From a checkpoint of a small mixture-of-experts model trained on Wikipedia.
Size: width 160, vocabulary 1634, 15.3M parameters.
Experts: 128 experts in each of 7 layers, 32 SwiGLU neurons an expert, a sigmoid router, a shared expert of 64 neurons.
Training: 301M tokens, 4592 steps.
Below are experts of layer 5 (counted from 0) of a mixture-of-experts language model. Rows are named router (the router's row for the expert), down (a neuron's output weights, with its number) and show model dimensions 0-159. Each number is 500 + 40 x the weight over its row's rms, rounded and kept within 0 to 999. Numbers have three digits each.
After each expert's rows: a language model's description of what the expert responds to. This comes from a sample of Wikipedia text that the model never trained on.

# expert 42
router:439492528555492531501480571489454479441504472557405521541470491472526543555477427483540538465487474512548619532465490530451488509434518507403547500444521507450543513486527496444560426471601504534464462514522544491473487496519556484505443547552448482447486434477493485509559415538522535509519435478575492485510523498480529480458507504487480487503478534505475481461479565555472474565488510480417559478469425505483420465477500539494533554545497507488567556553487546461471456514464486
down0:514501461502446469557523530496480506506498512517476485523518497524546493480497531474525567503427520527498521496470490567528464522562530550481493515442547552519527619567522485466532530425523542520470500467509533503557502645504513521544502525519497477504446537476529435518521463522492485510537502455509489528534491387589461503477516547579534496531478475470469484427486522527548454449528553554470478471466478491517574471549523490428467472507534462555421424577454559487514414455463549
down1:551502481470445532514530504507461487456506548511527525422523446524430407511579516477468425537518480459503528540446508446454468504555444531474517547580465481349528518546441508540530482489511481516485520531496512499524454558520542549553456514498468594467497497468512471415572503479503462503437443405557539540486488471476500504476505495424492528461506503510555504459517565582522476492591555531490501477532534489491489459517513515463494480496452541459535497443470496477469459467447453
down2:563478520466452523456482525473452501504473455524552539443582517518475514507502519423530556495537536550511505478497540498554534503506542456560482496502453502495538462533520495543487506537476533525456417508546505441536438441508538536455485605520532515490547485509514449487475500535477482495480435450546537528560464510554469489484499493430484491546515530409429490446436560458398490475513510544414517492427546492499433477440404538413506551489516497453471450466522503447489531564462532
down3:484494495439515469514521484534484490518529505450491522472447492434461519493493520512514480525492502514511585535499503419480503459504471439492562535483572521467533483557486465436428507547522469458454376419509524466559458506544480477468546499528548486506548526445535470489466495547515483556557461497503500487441480545466485562507501442553478483360553525426557547510405484569488552435531484533494542504483427458564496555516478469499502528500446461471493523489559463511562476440475449
down4:497534560489531447495547449511493424404459476502513497435452521567509434499456522458533538497530522555436490533526536499533511542520505542556456496452395478464503615533508499461499437522510517457512500580475538499486547525591510564486515560458528451497535474534532532458513524519406512485549581493529503489526472431502476520514536545519500512450500423418470540556452537526498452466530459494494547534472494482409501488542543457520427527456527461448490510463538493545517475524520522
down5:428520558535444503500500505507478455487530546493504576525424501551480437518486456444465564556449466508499498549496482498525458512549476536542522502498502599458511505497464532514479550471440548424489506543546513492475479547575491505547489561478530418456489467436496490594486508524547465508555518475528474474467538508509554501458556531459547487413451482470528508585534550492472517500516447502451486552515525511519566404494470516562465530636500443491538542446533531462477512520494464
down6:528517537531545492485520592467419525530511494539495465530455444443479501506467547465499463470553516491515533435491422528539551515485583503526522528477532509450525493440524615501459484507434497499522481502474532469511369423517410575525553503539494507422434565434460542446511558505469501517452528541535529425463439488437555522508495537520478533451501477485508489582502500540463541517482480508507456508483471397496453470523515511509489490500535492522565485506519441484482433519514536
down7:478519417503477504434479523485478532541495608458435503460538474506498465500478509523358462494554482551462463611457536487397472475548534509524478472503477463503457489474510493516441493442509451547479473538467527543557469432496489546507511488468540493509514500507438514562485495475500542491572442463605490518485494487563507565554455537486479625484572555480477502454495527447512573511485487482457535534504488525518545525583505536490480504503504488516535498554455536512495531549544491
down8:569532562519494487518503505508453500523480480512476561494634491500499540505479523559510542429443465443573520463459537497456437481521544566467524513466479489480488555428520462463518587430494484481560487532505483506424507440472524527525527491441509486516544466539492525475586453512485515458464568563502575518521464505529555518433468492491540504484474456408515491504496571486560514490447459463509479475588551452458412515487451508507503515471558475465482545481454478490411521559483468
Latinate stems before suffixes. Verb and noun stems awaiting a suffix, such as reg-ular, dep-let-ing, adop-t-ion, stud, count, fin-ish, att-rib-uted.

# expert 54
router:513543446527473483525545505565507517516549471559477489512486443489476492540451498526466558448516451499577480532411474542494479521487500440493553505506525564507531473438451548469546465466505538530471487486456493505578515548464539409517479516562509472449441470538546487520453453433475476537528475419471503463546564463529556427441465497505455465504496504508377483497513497577467474506481489536457473511512461440484518454462481495489578561533462547506517506517387514458410528452473458
down0:527472517533540482522528564511453459501545499524513475542536489542461490548541508446468540547428481471524545577564520404544536453446472468521517497483507556575457534481515487464524490485459541516531455514467493526489465506469540543446538540502497447472478401534600469484432522417481460441496520493467516522534475426516494499551460461482530478477544510541498418538457455519534551459525521546507479469513472601490527534503411504466543461505443555505448498454478470474585496561509589
down1:448453544438492499578427456490427479525556522479518540415444579484503493392554504496502496537568586461406526465473399584556542541524518474526539524486511486525513501488511517428538529483500451541552488453566579576548492482478500486539468519494485513498496538538504433519515468549464496520481491541431532513472520415467504515518485514453603460482478491466493514514575500519532570520540511499507527557467496501527479498500527473547469475454475478508565496540560477468520517478464491
down2:495506497510447552558522464496537462510506511503529503521521436462509574476544475559515531523535529543511453513544601453597480571466470516512456526530541465521529565524523512480499480451483466492480454505528532447484449490432528473537527480502498514460490497443527440472500411482526510554546466567515527511473515446544586477411472538406486514521531482495465469444555548577437500496502427539473517440449430514521494437498532528556502520526448566514500550587423551520487494562496499
down3:527408450419446537566484417510476434507411479505482511492462580484530434475519491506526455466521493527572543486509557477497610492480550512478537507480516524477507483502469474509527487513519567523475509550399536503528556527435443508517553531518485462511438536539527559454489456407616516533519411485549500544508482528496458541488559456480458429484507458509517531516492501481454515491523532444471501463459492492481471496489515550517511547496486539574449563544520460502491538552491562
down4:489467430473518553505484470531502453538524578485523467515547555461443507446484559526495477441452480543512532515465594514528497518577518538521565518530505495504503430443558532426538453510498499464447519521524527534467437502587522567493509490509562470483634511524526552523510477484449501541448450502468548450496451500543584523468520454473428453494501473554544554546527530473483511527524440414483486496493448583557516485480529470442457438507476547523503521533524501481472459550551489
down5:534449458539483513577526518522532408484461400468495542393498520534510451461533508465522473542478503487520508494587489432483506473473533535511563480458526494473526494483462545491482418483492554536563495498438503579456537532406550530474511523524517471488487445551508447467600492499533585515493486471427486403504460435472491506507529503481529560503499477510545527500484546539463522509461530584522554537459508492499439513541512409493502454503509468480511516494480562493473385530491516
down6:467428569410542485475515465492532503456493474505503487513495490440495543459432529525519527461500474484567541447495468483532506506462477504485608457457508476503487536438493568447436468501485478432467474537529471483561533558476528526531418538484477509487560506502497595472435415609498444532486522483498518443472528479498479491527509458556511529487498542542496451513471486486492515602497483567529479564563466462489588474517541463485503434466556449488496484550468468563545535571555483
down7:555393483525464450512517549487484508514484572552428467451477523414536470469417487535547493506441541516552537509486541533481506542499536494418504493488516489468395512538524471553497563550510435520525470479511559440531505497493510550483461520505526490549525476471521509460474488435560519539545511445490543475543519529526472481530534509508456477525523522510463465509447515524560457568610516507520493594515514491470521493480535470516499401495434513504523511475543453471442431547489626
down8:559554509434512440450615548480540529489526439476510551516519545472483480500564534532528506502489486483559544485495542494444513463517540513449478407518578559522542488451535537469450554504490535449547555517574484459501501491542471460432531537560469502467453516483519512533418509456541466478503546492508494530556486534589554550483518554472540470495519434492560543505511514461458539403448473530472510542570451462473540472540460508492459451482474434487450472522532535495509585468514545
Name-initial capitals. Capital letters or first pieces that begin personal names and title words, often in credits and lists, such as Al-one, B-éjart, Gang Dong-won.

# expert 41
router:484500466528469551523450524591485504442504450483471513487557464466484562497474446514522463499575514458595469567521437517485479580433489478466514495456499535504531492456450556484577484461517549469444496531495494446516479465490546503533447552530489457418445524540478522475475505415515522482489437375513514417520462512445495434442487529442459438486463477487472386469560528511500491526473478506513477484465487442446459489488482526482501463496552523477529508490487514412435489499468436
down0:514492563434560543494543490498607494463556496477478565506482556456483499484503452492452496533602450479591438547525513519484613464511480464481534442429457446467506511503490520464534453489483524492494502443508431505521559544541457581488503500455490553499519566462557507461474479404478537527582482528434561566484472497568470494498474511520461512456480495461527489463514461519511473508505433535507454541517477484570461464427482574516541493498487543510476486586558474524511490484474509
down1:487482480528581496498473475503471478557415456544514538429434477492538502477545451456519491469429503494568450499472441615480492505501489510472486496534485529460453447432485600478504541489490488501441475477574512544488527499550529481561489528478551487512508501460530476514481557429543515477516530549484514564496488544533537501437530524461453504540502481466526515541454543498485516570464481482472509431408529500494580456439431537494471546453514454473484579481431502424560477519445417
down2:518437492461519505491521476484517525506476460488533451513440516516508494439540540512475528474563512475494559533501487506505406394466473449524499506510478487459456506414557516506520529498502454514492516573492502466526495562462426475536578492490459414474550485429509461488482577528534445569456508547539430506501516551556492478447400579520580524464524453513505522482493501500510445525489570500535501468583443497478428541554482559497541435452542441463505450573525467510532512524487545
down3:423538456531490530521462524524501449447496570596500531500497517613521492583518453544490446608430478555492527548474455490428505498507530442517545488442458454460544484468545519459454422514538572485477474401463511454496484513482523546496484542475502443432498531551554544504434461594432519536559480521493547517512504468508569526462481502450453542523506475535463488472548513530445520475516483535524461513469508434510488487487544514506503502471463534540474521583457537559485483486494491
down4:517495485536562472499466487482553449535493516459435490498534521499479505444453523451489427461541493549503533555550424500423514563498589476538470484399518486452511430513500586561500506491464556463520491501528452503471524465534518528517469490522518520439478466480465501452529497431466510416409488551456494475502466532471464462475506467497503480442515457573550418559513503432507488484574504461574451440563486482569479462485521462493405500491436487478495449446525423504494527525529490
down5:510518468471493490451474504480508527515532475483479464478534569384452555515496550414532465455497528400498517545451514488587419452484540515464523496506511453527415540531442463472466470526489488456507501402536497500534564497523479475547497550482520509514483529482488443454497481494499555518546525541528566503463516457488511493510571486522497539569504463490402516498532503474505468453436505545478521459529478555427414537495519481505547475600469482431462519550509490424481489612506489
down6:486504459459506523500557531456560460502488568521481505512455515543434512524465555485459469499492473509531470441463459525471548506554506511495468468538523502399469411529382510492472511530529507439541515460474559560468485483486416469495551502590498502480434509495533412509497514464494525535453492500525570451521444470434505528590468473496531499474498446506527554460554499504500435434507499521479419554511459484447533438466571506411444539494479471438501552443493534504465514547519548
down7:407513566622458496553509446493574524469513453470553503495451571528451492547474511507478563522486528516558510495493415545499485521480493468513510522526567522469470559529506530500521455523474405486515434444444513454448459455532434488464404507514409481563578517440497575437483461519495524438451503579493512516475512481498470512465453539519456458500513474556485530486441509521485442511507528501574468489533520468523439474511535504478535426435504485477467451539473543527511484519499480
down8:525481466515605518522511466557523492427505507540423515517453520471516496499511560462496544507393533464483493572427522551499554485541436480523542525517429487476442465470450494506482487567474506499478514433426558451510476470494421424470501535520515543497496497504479535490491417559472477573478418507567516525494554533527498481525491511491567460521561518425557495530434494537471531488438493490505528534475527535462509509467573431560483437513505511504454447475518610512471556518497515
List separators and conjunctions. Commas, and, or, but, semicolons and table pipes between list items, such as the commas in lists of languages like German, French, Spanish.

# expert 9
router:474512451517490517529478536587440507436538423499440535460573484509504553511488421480480471462594490496529438553521421511436467589476511456445555494447476516504554470446488570553516459479459598501475532510487499492488468505486549499536435526547499471440432494499493532435494462503506535481467442449517454405496483509479521438464507483471468437486475498512493412514545527538498444517514533496512473486444513460439483497460516555509492451485527548472514515482480530434404499489468422
down0:440498443491521442505459476466474478507475499525488460488457502558523458518448387482494461560438490460421540514542424537455526502518477469474452506462492561501494497569480494517482545580450484494503481511471435540428523480498517546523545498534491605396490453499466465526532385476444511520447475458558461500501502503519491462494484533517492519457519518533581560476465525478494517481558509487540463464612524517457547466481531461470490614476499484498520471453472508489471558538458441
down1:521511447497531448459584461477455427469549469501396556490461515501538559496465543479574565556510551496464544487452561549552515449439476490505481544505543443463526470460477496522394524500490469443462530490535455490489428465504527527471487511508544515471501551467509527454509499517477538484529395534517474461586520547478519493577470459541541503521574470463512433444508550516486539519525508544484468543539567488411541549477534498514489496518480504562503529504467569470527492592538520
down2:494451526457482481525507472474522502490466450582510478477507522508593511513462476498570469490461416535495421475527547474432452522493538473464441527567515460475461445502590498528509449435572520487527574563490499528451475504476431483494489522510514496492477464547421464540528475516495474541533487473515511425504485452474528539482502542531570513448486458581526464545526584419515480534478526513545431488530559425447564566549538474557513559474534570535563543497486504495473534502484549
down3:370492433544553524545446490515522499519468503489565554480465591492412523449563506479510476515523463484571424534474542513511475483574481537594511409490516486402534567473514496461500507564519526476489453458573540479494450522509519442547465523546513521492484523515569509496523477511436437490503513520469525496522510490545493473477479444448491468548482509517421507543484518515451528528504555493472493458471500508490483523482557459487526478532407500582424531540548572495477504485559458
down4:530499512452454543553485503525526516502495586503443418544382462551548495477524494495491490567499485453459485465515507494472405430511447515510479551521529546543470569542428495446511495490567479508548536408522444519519480512480455495472485492498501436512418546499418493543487529495536481530410523523543454525476440500531511580474499545596514532516532543518477488488531539536532585516472481536509510499517441524510475530510438543531558512465414500533486552487465460481534562455555504
down5:513570521487527533452502479481488514516508469428528422524526512439539488461482486538450505441428444510468469544541550543544491525465508504430471600545532514529536554569461438484498526475517425534492481603459547455512541576514530512458482475493428465451515514535485482554476518470525426483515542483588477525467465530507469436484423479531533551446519538536498481489532509553437481554485431471445543504558465510443530490456490503516517475500548430539507471433507484569553483433457495
down6:467477504523488492468500482498456571542503436508554515458520428488462495582489520476510483553465468458442459493467494476478464504499535526437545398486540482458500532446511447498464506557422546514515561487565517513487462520454446529572574447501481438511468514550573409512498446524519489434524439526534446541513510564486517486471461565489466502490475558414547468454547475462513479501548541528430483461468487543522541534526564523456508556493517519505511454518443504449377521470516540
down7:471443459452506496421503504520542487449521531474473447497507461525501451496532445466473525527547439531469464527500453454427508495506475518429493506498577544544461428507550519525567486482480492442540506542484544409499535473506539481517401504501539500548527483505521465402490468458543473467575526483519538561488574506523466455482452520485526483499518551445422513518455450523516560487463472527392450585527472538506516556579533482503475548533397520471490496542460430537504489532539498
down8:435477440602477590491435515525508426492515500532419510475504465524517482528535488497511560499508485485512450556525524457548447563510401465476550459519495475488493478490524489477528540427489521462572535454481531473500466404510507465470527471578515537520536400527486489501553510539475556530483560493472506511456570509570487431567438502487572468497515516429485579480453526495438492469532557563484472524495591455531470551508496468500523497533522531479484462543472537490422470497484516
Clause-joining punctuation. Commas, semicolons, dashes and parentheses, plus conjunctions and relativizers like and, which, but, when, that begin clauses or list items.

# expert 28
router:496516519551484539545449514531519505437502466513489478585516500412508525510540537560561528494563479445510458493456497512481500538427512494441492489509559543504563576495517536525564501465538559480521491511453508522486499511511614462531432533497559511467457501526499528429538480480499517555499489473476490379511547476513518454495530527447442494502547490517482460568500519524466444510466487521481473523552444471448526451479554453444583531557512490448469555575400467413435543481474513
down1:513494435483495477436504422511418532491492533505535486464568557501461540556465538520464456530501509463500499527515459528471555432497516566516522474492474489510475487509495499513485546505446492586425487515510566486551447461505564414588569521513393495525490495497580506478531467558513547507518544520505484429576486511445466473488512574527488479454481539443425504620457500501489493506597465531516598453514525446479537474503505464434509511445517493543484485466501506503519485565513474
down2:546483485511444513462477509505484501522487470501449468537529567507459512596525581489493478497440530412486575391512485562481520504563469470509484439531502477488536485483502419556549432500495465489563537495427525466522506500529535516532435507521479533500500470449478528524494546495532488510475422530483407389564448553469486463575561468593575478515484528461450460513520489452499430466467492487563492541481470503536495442549490493461489481517484492546488561457498520487442450534549471
down3:480472497501475499501552466559497504447491525546601538490558494500521503559471563525406430478485541515531548524473404412474505494497539528438472576437455513397471516581554512513461507501529502472366515524477524472456481493448511476517477427500543525504524529471485542601495509470478456515493530499443504552535539424549491503493527489455494441514500440512514499497504465576525438483498498522561454461529512467495463403492507459509503517532500491405518503490504509480498458512472435
down4:432487457480561543557487551496480508441500466470421485545429562544500503493463479595550428494457463497468509479462455516432516471431491457574522495447566485579507475490492536522520496561469566494544534488453462492529496492491422479525497493533511515527420504442517482451444460502461446419461436541465493487459482514560507480436497552478525516479458469472526424520522565547442483503503496535558477535556552532526508527481570472465498427545554449547525550503475486562452518513549493
down5:397453475492501517534458494516502522540526514499496474550531519494512508474522525479435474501545474606439501551502533487572551498538506577456422509538516526490383547501477531519549500458530463525452539575546510553498499554524495464495427517468523519471526488460460493407530421492453491510573499556441558600536551526503432471517493441473505472495471463461472547565488453474523589465449432482474468522511509524491503437454475479513493494452557555548489509554458495472518531499544506
down6:525513514510508544530474437437497533478534518529417479473515537437415453458508459481517513481493473493490527475452533500496508499403511525522504470552514453530496478467527473464445530582502476497528406426417477466511548436419521547450542505496451490421440507498508509502597494524436504528505488485513423495498514515480568459603482473527504458552497523474540516483477498459498497461440552564570546540597510475432455505553475564477549457507522481509546470475517512552460505534479429
down7:546502476459495524521518471497524514469493542628560514449560563518506490552451539562507501493498480517535566486516453474444496455547474446515534526510502481468543481486561548465425508563554596475487504537464585518476540523474517525446511489547468489494568459556531476417514483512459438536460534513493496575522516517532565541549483495541467508500477508534512483444427430518534466424436454522521421451430543566513502492563541487484507499532467497519460466483527477570481585500470548
down8:450460545530507522491435532478485475486519446479520466573495474577502476489599480558437587479457443557486414495506560492461525515446494459537510565503531567548489490528500436514528586498478462447432500471564524507422532498468548536517458503483476525483459545534458430544452496606445499436531478495573512523529481567590535494486484486449488542495480497511548485504531515417527502578500494437517487567544466524500546483481488571468514468514511482540463472517533485483512562503508528
down9:481515524475503542481476455529509467519453480484462534442423472462535540504490539557482440568583525493469475470514518460577506509548505491485537513485467453531516526551491590471469491486481554518492499389484526492529487524440507520519489453487582462578467427543559523568483495386510505520456526492501500431540491543523521492503526520488426444457487456483520478578435518546494514493459496486531504440511530569540421468521485517472555551446512493547465502541504502548444554488425389
Opening brackets and punctuation. Opening parentheses, quotes, slashes, dashes, superscript or subscript markers and line breaks before numbers or IPA, as in (IUC), ^{17}, /ro/.

# expert 52
router:405506483523484516552448532548499445457526479541465497464542489514450495507492502483554485504462518458541520486446455513519532574500498550412550556524582515466534516453501488551558473437491545477465435557479535485471483492426575447508488500493511530498420519483521574500475515529443529528463439469556503422527476459490634481446468509532505475556492522587405505450538531530534489519572538506528478504517541456469449472517500542497545518513496563471502510551495464429469494460500428
down1:497502470524538556470541533460513533523544536557409526473480535521520491482461498480448488484529524481467505473408519589518523485497519538472541410474556473453492538440507498455475463547550517492599482507453514478483485522466531472494535561407487483564532475549456554584484514453531535559596495465473456534467521521501577500483494423474485577494528485530507492493471559441492455520556508575508533532507494422473458502536514533457515540519455473443561441497487570562548426482509499
down2:482461465435493524471476436534446496483423487487453483463493466530447500532484530510481490546399474512517493514509595501603528508527488576433481543602503500471476544502566522549479620490481425454540473500522461485441509479517426473480533454488456528559484448518527448503496472426492479583455562521488535469490434450509512443474435484529528477525453585471491524555516438547540463500539510474566512566530526512499488501513488496476472476493476501478536516534550533511557468531433476
down3:466459501446507497524501581517410432492544412472455489456560532464477478487488503521481489497480518434577505541472544538484512500512426466525491458521464496467553486481511509541550472533568539458484464535512470490450557510507447505537551527497505450522441503530513453481579546531577500511527494495478461585486477434538478472384499451474496442492546479533571452453586472476443499465480452515524592521485537495467565494423493579543505438464559505570504522484546526477520506531476502
down4:569569511484496446403493469508454538513432584543462470488488478424535530546402530454440486644466505507478471491515538396510514512568515473529547562512485484476450485492562502542522472475463479504485488519479474485553484514526508443525508460522509521522488544527496468557535520452523451503496433464426470448523519436455542476520503415582504539448556502533470420546459489520487505495437482452494452488496501554546498466486538474520540525484450486530505501498531497548511478564455557
down5:553566471569496455489496455491490539565440456457499541432514477493471571472568480519494462541573538465524560538515455468410486473480443518453554470508512468445456514487506445560519482503472543510452517551573493513529512476483466474449511492513485581525471508492495492412537464429556471513472481470501511534487418519508523470445511578494465546499491494507476500542516456512481496524434465468492450484546478495465461472552531497388596445492473559502580457463411528486464532478565468
down6:474507482507487560468554515606514458474580454479405469483525451446487480548440518377565501464500514518489561500504569515438520528486557511518539506605560442481491491463473550342504502499565504517492531443492514473475448521502461511455555489447532473508499578529593502517499499476536451487480531436441461508480457524515534526475542485461543450550540483473482500475463519502539488497513510451463502467485513466508563561476509518486524469475519474475563450492508434460483501476508522
down7:508504509488491517493478481421486456413501472411490476526458508534562411492428482534560532497474514511456549504575445469447472460497576548498478450441513502496545458490522465452413532523515562554451496499534484504481512493531518564556526447484519477532515469470536544492508536492469566443498500466517467502525508494530546519525577502544498499505515405484510511554470449519561548500577517463557411452450460544500552557541520483474450600513465513514491426468470472524525570460478429
down8:573493548445452519528501454459520476499503517500593507443487455518532536575515488505490495538590475497465478540515513563473555432482511478461477598444455449513490549583520494475495533494524529497496538475559536504518539527439554565480528590426455538449507497532503462453445532469514527418494531522491513503547504538469512452493470457452454509553489531522526497477481460481490449531533485542445414525498379532557498473579391496508490505475551489485512450568524497549502527532493500
down9:443587552468519527460490494507451494599502470528540531525463494422578507525542452526485488448556516490500453479498624499489528492505475511493509529516553488475436493493532548480465527487522533461479561604478496451525490478593383454553463472477508530528527515504522531571504390513446481496452507478481508482495447475453472474495489434520524508491531499495485521520493456496546492444461502463511551534459539461443443532512464460558480524578504478526548492558508504478565397476449519
Scores, years and dates. Digits that start numbers or follow a dash in match scores, years and dates, as in 3–3 draw, 1–0 loss, 2009.

# expert 38
router:440496493487473525472468501530521470438515424558511476506508507458407548495532512468531540457497446471471514524444504569464427522447537500508512519473456511492515537440497487517505508433542544465486412566450545424494524536415528485507472519547453457453450523473467521466479517528469507525508509467540449427511506442442525531406519462461478459530524467524461507507552525547497480589550563486444457550500477503494497445437448490426544525455513505536543558581458490439395527490481489
down1:405528486499486486534517477503472520490546521532516509569506477492544484475528438415455554510511469490557500502525483381452543504442513470516443526478527572492416485487487518522498535443555483523538552554519500421502457501542541531538436539469467525385497492482499538500534491478560525480445504517500518486536414479433444418469586435429495516517468493539540498480477425517542493575522597461500542458555514507554473531494510576463526534479511470569482481513500489469533471514480479
down2:528467524565505489460431446461494514491450440491497476498532553479533520511493531433424476493537464535473435548490502514513462454558494495560526502464484532523568544449490534549596474487502484502463560478482584577507509562552430518515526539451479437513550448541460490551533432527469441545507437566517509450479477530488516500491520529514537488533489432479498575463493481502525565515447462521526516522498413555553498420502515507633491513488474519560563488479552502552526474540448480
down3:571516461497583522510507537490507508527533496562482538451508467547502495498479529541489523525412505597429431521481552478452479474472458459487511509470490508541516460489443486501465451493517555468510488530470486560505515468575498493479493496452453417561539530528555520530526542442487446595600492495517484527527470507475569575464531501484506561547456571545413535502499487485440511461411481499514543487482533443502453490463480513504481506442467439528561529532487627559511480475513456
down4:487530456490487495563509454494492447522506542564500547562500550491517579445526509456466428551462466497528518543459558575510574539543540471436554560524527511485445516466444492459496476534504484482538488485553488501477525473611513469527419474444474497458503465490625500542441525477556530475442496469453486513501447580424514420554527451555538534537499501443460521503454457444498504538483527547535483432504542509475579510518489455453518477449495521550483487502550512479500434504466505
down5:550570542487494524511538517551500526485572486551519513443471445482528427448542475441534497485448532541499479528471500524546461484518422470525533500522491533513442520548464486499438523454504483523526494497525463492490499464502512534479530552559488453504430409477523451537456491542553447462501515501526493444397544497548483490472542471450454539488512470502479547458512452444518473434470482549573463562494453527577534443534462550554400459532535420504426414510556441518508520453544527
down6:446489498454611535549498546531481482521441550490490478508470484560483431441515442466495502447431478501460505482492472574600502533523506554443406539506480465532443438544565494473477543459496528485502505494419435482523551470498488395481520488514481546566486472489526500535480544474457501480529503498513542509421503448521584446536493527510467437557536451431513445471430481469508490538470501486549503482547432505462491488483568482537479496452504487580463474510563503513555445484461460
down7:494493475479471491533500472483501488541521420537503502515583531509477523478541501512536522505434533543447558471502493539503525404502468545443431500497445523559460444509436491433455482518500511487481509522488495447509488514481510532557510489454495484414434444442564461468492496539565449446489514474506506560545498493535549599499435528444430517470462496501512503505473481422545526491535440464543388499475575487469533551582459473431501576568532416525457475501450547454499507513502473
down8:480481474569539505426480424431526486476456503429478399514519501480514478453525468511519494470504478536469484476502476516441505560520516468469515515554473492519461555523470489513446456513499436508462472522479575510552499639527502469477451485475444436447510457510515562443515439494509519433421572501504428495499459463554467506494439499477453525488478502522540459501427470486504505522518537433495495554469537483504548511507547489470514553477520513670534473468452478518473554520551540
down9:539527472456473439484506506546498531468469509441538524439445427530456499481507459574388471556537466512449534536593505418507513481497543501469502422509502531487576458570562559528460514537463491510512439490479539531464498468468457531496549468529563452515447446419476501491506470476533496501514541523509478480509521459512430509512452465570487597498498520440509475502561551497484488485434477450545540497606524473565477455536505467443509489470525456542571522507537584472479476499486505
Digits and decimal points. Digits, decimal points, commas and signs inside numbers in statistics, percentages and tables, like 3.2% or 4,230.

# expert 46
router:416479480503477525585474511544436486426484452530451488477543462473414504476531489500545588464491533507543522486445463534496529549464525529453544522519535493488514503479499507538452471412503487481524500587483532436501444492503550475577439511496481486462425526501500526441454516485424468536511408506514374480526523468465545485495501488517418472527464499506428477481505553511539467511582565499485507501515495425449470446465502511476561499452467523517482543514454516428475475440420465
down1:442544473445534531504469512488520553511491542552574518518592502471492505494550507429476500437519510454467497545455543499413559516451477500439476463476495441444458517488459501467467492502532486585543515532466503481545515479552458509489471510453548494526603520516437489567484534457523490427477493425513476490485510432420496453496538442445463464490572560516556445520513507504467496504553519490433587582469508499455434442491430432512503548486472529535495452531484521476493513558459561
down2:468553473459433470464516487482515474442501523511474488516452565522526473541467536561500529459594510488433510505520476515480533469501498552510458497462545494478518418492529510451499413521571494486493515483530467510487484546475496439464591503555413475535511523482532432555576418528551522518553483444496488485504523532461488467528472469479489509516526544491469576511445484453499479486441499489508504473504529420386480492476582580414510612536470540552498563463436545501488466516470479
down3:550537529497455440445431558503568560516440525417491435513491503551468568491501488539499467491549482538491507477512521457451526559507471535533446477482552504485529570526526573508507451406530480523523476493480474588470513508448481548475548521481491553457550488550467508547501493476451467461450494468475465456504479454471507614571506524464467467418429512505535439553486515534418462513445505481548454534484564532512527464465525502534555475395555500562497505460515523497445521502481472
down4:473507479463506534558526534493449536483474538576479469526438499451487501496482517590505519472524500542489426508467479483532491517474564486549521418522488459462555490509455482481560520534515578574493545536511468471504487504561479439447526561536560570513538552441524539505466519501536534462499537493532520556490484469507494544494492476470487520552456433517531536508469536501516462471457516502553560445478578559600557456455559517406494438438467523545557494528563420534490406469504451
down5:486472519537535535462528592447555499489533498521525505525477503501479504481452504557461475424470535524495490523446558514463483483475533514471493516440461566497471508517514497425500533475474469502415579528448476477449509506512535528443558538494489575474521536487511524582469515543464526456500442538476628470500401615470446459428516515437489552549488436560497615522464544532478452543518518478477524505504503479513449515471532492559505490507503406531541534524428499490483507484469516
down6:498486428545526489543455540521513504520492440443502523575484511439470505498545516517480449617480466473471506482524460546520529544504424627529518508517460550529462448484480408487480460490506510557526548523492464514530506480458566519538439500533535447485528423438488423512518495510519470470490478468539452541446499512502528507467458612492505517463450560483470527549494589510545548550527571521442552520494471447470484540528552535505455536495481472545475482453453572436492554520479488
down7:536508413501492539547488507444503547513395459456508570463447541604498516448503486521488520513518561414527566469489502432538517440483454509522481538465564459473509497568557542522507486517531502519525515587478421522544490471495493472514513465535458593544511505482514525496472472523525607480528532519470532504503547476479510547521504439502514554523454512474542576445440527532448526518459544477497555525456508494517477449525552504439508458395507540506508441458592505508510491467459448
down8:413383530475496452470497470500506472452566470490491572458486469473552510557468481502532494486500528489504532558473458550504454463446485479518549568508412533534520392497514538494424514501507487575531518479506465417519557486508454551458493526532503501561537472513473480484492542532561527524466586534515547482476522467533491591566527521497563524460573532454535456478474521540515493475516473417503455535580479487559465416504491442477510503470516530460519469487453461470515504465535585
down9:475519561458565454457457480452540523430512509532480456445426462512509400510484522397509387540540513458510467488496505465586557520468545493482495495466492481532511487436480509484474513504513495450503507539490517529532460490506497366495542535446500492515517515527544499494444546433493481419551535497502525528480451519533487418558483523455437525528531435552405453495458547495517607508501510496473564480536546476560516492455465489527461466460525484482477477485527554491521546518556458
Inner digits of numbers. Digits in the middle or end of longer numbers such as coordinates, ISBNs, catalogue codes and table statistics, as in 51°00′, 97416030X.